config.yaml
router_score: "sigmoid"
balance_loss: 0.00393
balance_bias: false
init_std_router: 0.0114
norm: "layernorm"
norm_eps: 1e-06
tie_word_embeddings: "early"
learning_rate: 0.00821
beta1: 0.9
train_tokens: 341700000
Below are experts of layer 7 (counted from 0) of a mixture-of-experts language model. Rows are named router (the router's row for the expert), gate (a neuron's input weights, with its number), up (a neuron's input weights, with its number) and show model dimensions 0-255. Each number is 128 + 32 x the weight over its row's rms, rounded and kept within 0 to 255.
Before each expert's rows: "mostly gets" lists some tokens that are sent to it at least half of the time; "comes after" lists some tokens at least twice as common just before its tokens as in all text. This comes from a sample of Wikipedia text that the model never trained on. Tokens count by the router's weight.

# expert 0
mostly gets: "–", " T", " ", " N", " G", " S"
comes after: " |", "|", ":", "-", ";", " \""
router [171 101 165 114 137 100 144 123 119 123 141 156  88  76 130  98 155 114 167 131 113 108 174 108 107 120 140 128 164  94 189 121 122 119 109  93 164 140 107 136 117 110 148 180 152  58  68 101 148 100 150 121 163 143 168 104 129 139 103 138 145  76 111  70 133 169 121 146 115 176  84 119 125 117 121  99 138 158 139 148 120 173 122 206 126 130 162 155 140 144 147 164 116 112 118 105 110 141 135 147 122  52 137 115 138 236  72  59 124 135  86 134  88  88 175 112 154 191 169 124 173 161 138 158 151 169 117 126  78 126 151 115 137 113 110 124  87 137 129 158  66 173  81 105 151 147 149 174 132 163 102  80 115 106  62 192 133 129 119 147 113 127 101  95 148 124  63  89 146 143 202 132 118 138 138 133 165 138 129 155 140 143 134  82 101 151 147 162 159  94 109  65 140 104 133 136 110 103  64 124 121 128 182 145 142  91 118 118 227 222  85 163 150 172 181  93 105 139 155 114 163 151  91 128 108 115 132 112 102 121  69 146  85 116 142 143 100 158 109  81  61 101  74 138 142  84 184 113 148  81 114 189  91 131 134 110]
gate4 [132  95 151 173 145  85 140 126 162 154 116 108  93 153 122 100 124 157 199 113 127 173  76 153 126 145 115 126 186 125 128 137  84 116 130  77  93 113 140 114 102 166 130 109 102  82 119 118  83  88  76 123 103  92 146 136 139 161 156 158 162 119 118 122  95 144 169 139 160 107 145 115 131 100 111 105 177 215 179  88  92 138 106 183 144 138 194 165 133  78  87 143 139 160 148 178 133 175 143 162 159 116  60 112 137 121 180 123 149 120  88 110  93 177 118 164 145 103 115 157  97  90 118 143 121 131  92 136 110 134 152 156 120 164 111 187 130  65 140 124 188 101 153 129 118 159 109 125 101 159 164  99 131 116  87  87 181 106 120 143 103  86 192  91  84 112 171 124  83 120  87 133 158 170 134  90 190  36 103 108 128 207 121 115 169 116 133 148  81 122 110  91 113 128 118 133 103 130 137 140 115 109 108 129 124  74 157 131 161 128  74 174 127 181 164 125 114 156 136 138 117 208 102 111  61 134 190  87 192 110 140 148 174 129 171  92  96 112  60  36 148  87 148 142 116  77 152 123 132 175 108 102 146 132 159 107]
up4 [ 47 145 102  97 165  69 149 123 111 155  92 127 123 102 119 114 156 168 151 128 185 142 133 115 190 113 137  90 153 153 136 102 129 108 159  42 104 145  91 110  93 149 125 127 170  97 133 139  93 111 130 114 115 137 119 142 142 111 131  92 163 128 101 157 126 141  48 138 183 116  89 125 179 113  34  67 116 164  59 137 163 125 129 142 107 106  98  89 138 112  68 141 160 192 146  85 168 174 113 164 110  90  97 165 171  96 169 140  59 134 147 168 126 154 131 148 134  93  87 184 166 109 117 173  78 134 139 141 141 156 182 111 103 156 165 123 146 106  51 194 116 205 134 119  94 120 144 125 127 104 119 140 157 164 100 139 122 156 104 128 135 102 113 144 120  90 101 106 158 114 156 152 116 166 122 137 161 162 147 126 172 175  69 116 138 134 139 142 172 112 140 170 115 144 139 134  94 115 157 104 133 156  93  97 207 145 114 125 114 150 168 136 112 163 114 191 112 112 186 169 107 133  94 128 112  84 160 161 184  81 121 124 147  65  84  93 102  98 191 142 191 137 146 135 135 147 119 120 117 204 164  99 174  88 163  95]

# expert 5
mostly gets: "\"", "\",", "]", "\")", " (", ")"
comes after: " ", "1", "2", " (", "3", " +"
router [130 106  94 111 120  82 154  24 132  89 129 136  90  70 155 103 156 124 169  66  77 187 122 111 170 130 140 148 123 154 166 141 134  98  77 123 169 158  70 103 135 151 126 133 122  68 135 119 138  55 126 100 162 155 119 179 129 125  81 110 158 136 136  86 140 113 158 170  87 141 138 121 114 141  99 125 115 131 141 170 123 125  81 141 117 173  96 161  94 160 127 106 130  77 133 123 111 160 102 145 111 139 145 126 145 180 100 110 152 174 109 101  78 164  96  57 152 129 130 125 109 118 175 120 152 156  99 140 114 179 134 127  92 139  74  71  89 153 112  84 167 149  50 122 110 118 153  72 102 162 113  76 168 126 133  90 179 143 154 131 115 124 135 109  98  93 107 161  93 108 138 138 104  75 132  93 173 119 107 138  72 170  86 162 147 175 166 151 149 111 161  93  84 161 118 157 105 122 100 123 177 122  52 152  91 107 119 179 219 157 106  57 146 152 132 155  98 137 163 116 177 167 119 130 160 129 160 110 143 143  57 146  91 108 102 138 213 172  94 136 120 142 153 174 121 134 119 168  75 105 177 145 123 178 110 100]
gate4 [150 138 132  80 122 143 147 135 135  95  94 189 126 135 160 118 108 120 180 104 129 112 152 148 122 186 158 118  97  77 126 128 128 160 149  89  70 159 138 149 117 124 139 165 164 149 190 122 170 160  95  74  92  87 154 121  63 163 166 101 130 128  72 175  79  84 158 151  98  48 128 136  84 125 104 163 111 164 103 163  67 151 147 133 125  62 191 130 147  56 143  99 140 169 141 147 182 104 116 127 154 108 119 105 124 144 145 106 156 146  92 129 140 109 156 136 151 140 125 185 109 121 118 174 170 160 133 105 110  89 132 138  89 123 191 144  85  99 106 135 126  98  54  79 157 159 165 128 190 114  90  84  99 108 125  85 154 172 106  92 165 136 139 116 100 121 168 177 170 109 157 123 169 137 162 133 147 118 158 174 161 151 159 123 212 126 105 134 109 124 140  87 158 122 121  84 132 157 141  97  72 191  95 106 118 123 138 113 166  86  82 161 143 161  65  82  67  96 142 152  86 130 182 167 128 159  86 122 111 150 162 132 119 144  92 114 122 145 164 128 110  93 119  56 170 170 120 117  79 184 107  70 137  91  83 112]
up4 [102 162 116  78 164  88 125 113 103 150 149  77  97 169 151 107 141 128 145 103 139 143 171 143 140 145 139  69 110 140 114 141 115 120 106 121 131  90 105  72 102 158 174 102 124 140 107 123 159  94 167 193 215 165 111 152 131 101  76  97 109 170 120 132 106 104 140 192 117  85 112 126 114  55 150 210 110 178  89 160  81 143 134 147 108 112 180 156  94 143 154 157 159 146 131 123  89 180  99 123 109 143 121  81 139  95 146 174 131 129  58 127  73 155 200 135 112 139  76 163  78 103 104 152 194 133 126  80 178 120 139 165 139 131  95 162 122 127 160 113 164 105 142 152  55 102 123  99 111  93 115 149 122 151  45  84 126 152 126 132 109 108 170 138 129 139 132 144 161 113 153 116 128 110 175 120 134 144 140 175 110 109 155 121  86 120 119 135 101  88  53  45  58 138  58 150 122 125 165 156 167 111 178 152  90 131 122 160 134 139 132  96 110 175 127 137 133 164 107 130 166 125 100 120 124 187 161 116 161  73 135  86 118 104  86 118 129 159 157 144  57  90 126  96  96 143 129  92  77 154 155 159 143 199 103 185]

# expert 4
mostly gets: "1", "2", "9", "0", " six", " five"
comes after: " ", "1", "2", "0", "9", "–"
router [130  92 133 101 121 112 159 109 117 148  94 112  86  46 132  69 183 154 109  49 107 157 139 132 166 112 126 119 158 141 197 155 104 120 130 161 157 137  89 119  83 169 129 108 128 130 149 107 142  79 114  74 184 172 188 170 144 123  64 162 142 169 152  99 152 147 162 173 104 130 142 117  70 160 130 114 132 122 141 207 108 104 111 153 167 173  79 141  83 190 149  97 123 106 136 114  96 155 113 123  89 121 139 176 174 188  77 119  90 147  96 123  84 162 117 101 173 151 156 122 116  99 141 108 126 122 118 118 130 184 134 140 135  64 102  80 113 190 125 105 177 129 119 121 152  77 106  44  99 162 123  99 160 128  98  98 154 174 121 144  71  90 114 159  60  96 120 130 118  65 142 127 141 113  82 104 149 131 116 140  61 173 105  90 104 170 131 133 169 134 113  78 107 147 110 121 101 130  77  82 178  99 110 112 109 125 109 149 213 192 107 123 113 126 141 161 167 111 203 123 134 119 169 146 165 120 140 128 119 118  55 157 115 139 108 172 144 144 118 133 136  99 184 208 112 112 159 121 104 160 141 117 143 131 122 120]
gate8 [114 153 147 126 114 125  92 105 147 144 135 100 137  51 138 130  89 142 104 124 136 106 188 155 159 138 130 144  90 186  86 215 123  76 196 121 138 103 155  99 163 162 170 128 174  90 147 157  83 157 130 134 134 134 125  99  96 145  81 162 119 157 156 119  87 164 137 143 105 125  80  81 160 168 106 154 129  69 133 147 172 139 110  90 108  80  95 127 197 169  49  95 139 133 135 158 145 143  99 182 172 119 129 146 172 149 181 164  65 175 122 114 167  93 150 116 154 146  94 155 112 140  94 158 131 118 132  89 138 138 113 138 135 180 132 155 149 107 138  82 131 114 124 151  91 129 134 120 116 131 133 139 144  95 139  72 121  69 100 122 140 120 114 186 162 112  85  95 169 134 127 121  89 130 177 102 177 147 155 122 115 158  96 160 171 107  47 199 172  89 110 141 130 130 161 112  46 124 172 181 176  99 161 108 133 139 163 166  95 116 128 123  92  98 151 123 150 107  95 146 153  91 163 111 134 155 127  85 117  92  91  97  64 157 161  57 158  90 140  78 137 162 176  71 167 164 128 121  54 137 111 153  86  74 116 132]
up8 [112 150  74 112 118 128  98 155 102 139 128 131 139 192 117 135 160 161  81 101 145  78 119  98 129 115  74 100 105 121 134 138 112 165 132 167  96 145  83  87  99 163 105 109  87 172  99  85 169 144 131 132 136 118 201  74  93 134 154 176  78 152 126 139 143 106 173  94 142 154  99 126 125 134 104 112 102 106 128 180  86  91 144 129 187 149 148 199  76 172 135 151 160  73 142 125 140  70 150 124 105 125 136 160 194 143 119 201 152 115 118 124 158 111 126 140 124 147  78 155 130 194  96 151 125 137 120 120 106 158 130 123 136 154 176 101 166 144  74 179 154 114 134 159  57  99 130  93 142 127 109 130 117  88 122 177 152  85  77 100 162 102 101 148  86 138 173  74 129 166  97 106 123  74  50 174 183 162 150 111 142 114  79 192 140 130 145 162 182 117 142 131 104 122  95  98  96 135 137 138 120 121 115  86 141 162 116 153 104 115 131  75 169 134  78 129 122  59 126  83  99 201 120 173 174  96  64 149 143 134 139 154 178 161 189 132 152  78  56 127 160  72 115 168 173  68 168 154 136 144 128 131 152 141 135 122]

# expert 6
mostly gets: "%", " there", "″", "า", " US", " USA"
comes after: "0", "1", "2", "8", "9", "7"
router [113 142 112 122 147 116 183  64 103  76 176 155 111  95 148  93 153 117 166 107  99 168 134 143 143 117 118  61 218 156  76 103 151 124  97  75 154 179 135 155  82 152  99 151 131 104  94 123 149 108 109 131 171 184 152  94 118 119 142 146 131 129 119  62 118 150 141 165  58 145 123 118 120 132 148 111 158 190 121 132 134 184  58 150 135 137 121 120  17 120 125 117 124 118  56  86 101 177 131 142 146 110 144 151 175 188  79 152 171 142  70 127 125 157 159 110 156 145 154  58 134 163 100 126 105 123 183 138 158 143 166  62 135 127 140  88 146 136 154 170  56 170 106  97 100 150 161 128  87 166 124 107  94 131 113 164 200 133 130 177 132 117 113 133 109  95 144 122 158 146 133 145  85  94 103 108 171  76 102 120 131 105  77 128  84 125 177 127 171 147 119 104 126 151 160 172 153 112  99  99 169 143  63 109 105 112  99 167 158 122  97 110 103 196 101 122 131 123 128 154 172 171  90 157 147 136 151  85 130 142  84 146  86 116 166  91 125 122 103 102  52 184 110 162 130  91 121 123 139 137 127 129 136  83 124  67]
gate8 [ 76 122 101 163 132 138  99 155 101 114 158 114 122 124 197 123  90 107 155 137  70 136 170 143 118 119 163 124  72 148 126 106 113 171  89 165 105  84 160 127 165  92 179 111  89 101 109  84 164  58 113 100  89 139 130 124 191 167 159 121 118 140  75 162  85 131  99 110 165 143 107 115 127 128  57  97 151 117  99 117 115 120 123 139 145 126 116 156 137 101 106  68  78  90 166 149 101 137  98  89 150  66  69 171 160 139 122 121 116  92 111 106  86 144 146 111  72 157 136 114 109 130 168  85 145 172  68 126 111 169  65 106 115 128 149 116 121 133  95 144 148  84 131 101 149  98 104 158 100 185 133 126 117 152  87  91 176 166 125 149 182 117 145  79 140  81 183 153 172 123 206 191  60 115 173 162 140 121 120 132 137 136 117 131  74 156 117 160 118 112 126 126 164 152 143 129 162 177 211 137  98  98 129 130  34 119 137 190 157 145 115 136 156 223 160 138 140 103 149 177 119  91 157 128 113 162 135 149 169  65 171 121  95 102 135  94 126 153 104 148 134 148 163 164  96 153 106 125  84 162 143  82  88 164 158 169]
up8 [166 131 100 161 170  96 105 114 142 175 127 114 123 142 141  84 180 195 124 202 108  91 105  97 169 111 179  94 124 114  54 140 135 129 155 166 160 100 149 113  75  91 122  77 131  97  91 159 117 165 165 167 127 144 171 143  71 116 198 144 149 150 197 134 117 126  94 132 121 166 123  95  91  96 151 174 116 124 121 148  99 172 136 117 135 136 138  93 133 194 166 196 134 112 121 127 128  65 140 106 100 156 140 129  89 112 141  70  80 159 153 162 112 143  64 129 154 138 159 172  98  74 150  70 119 125 129 125  95 102 114 151 119 137  64 198 113 109 110 150  68 159  82 131 116 142 159 111 165 107 117 117 161 137  64 139 124 108  65  95 113 143 130  83 147 106 156 141 177 129 124  95  88 151 101 125 123  91  99  91 174  96 111 136 146 126 134 106 122 155 175  96 146 132 152 137 113 121 121 135 166 102 137 124 153 153 133 200 150 137 123 141 105  87  87 152 135 109 126 198 103 178 120 115  87 157 145 108  84 185 170 160 142 139  37 188  68 142 183  76 100 124 146 112  90 100 209 168 115 162 113 143  95 143 102 112]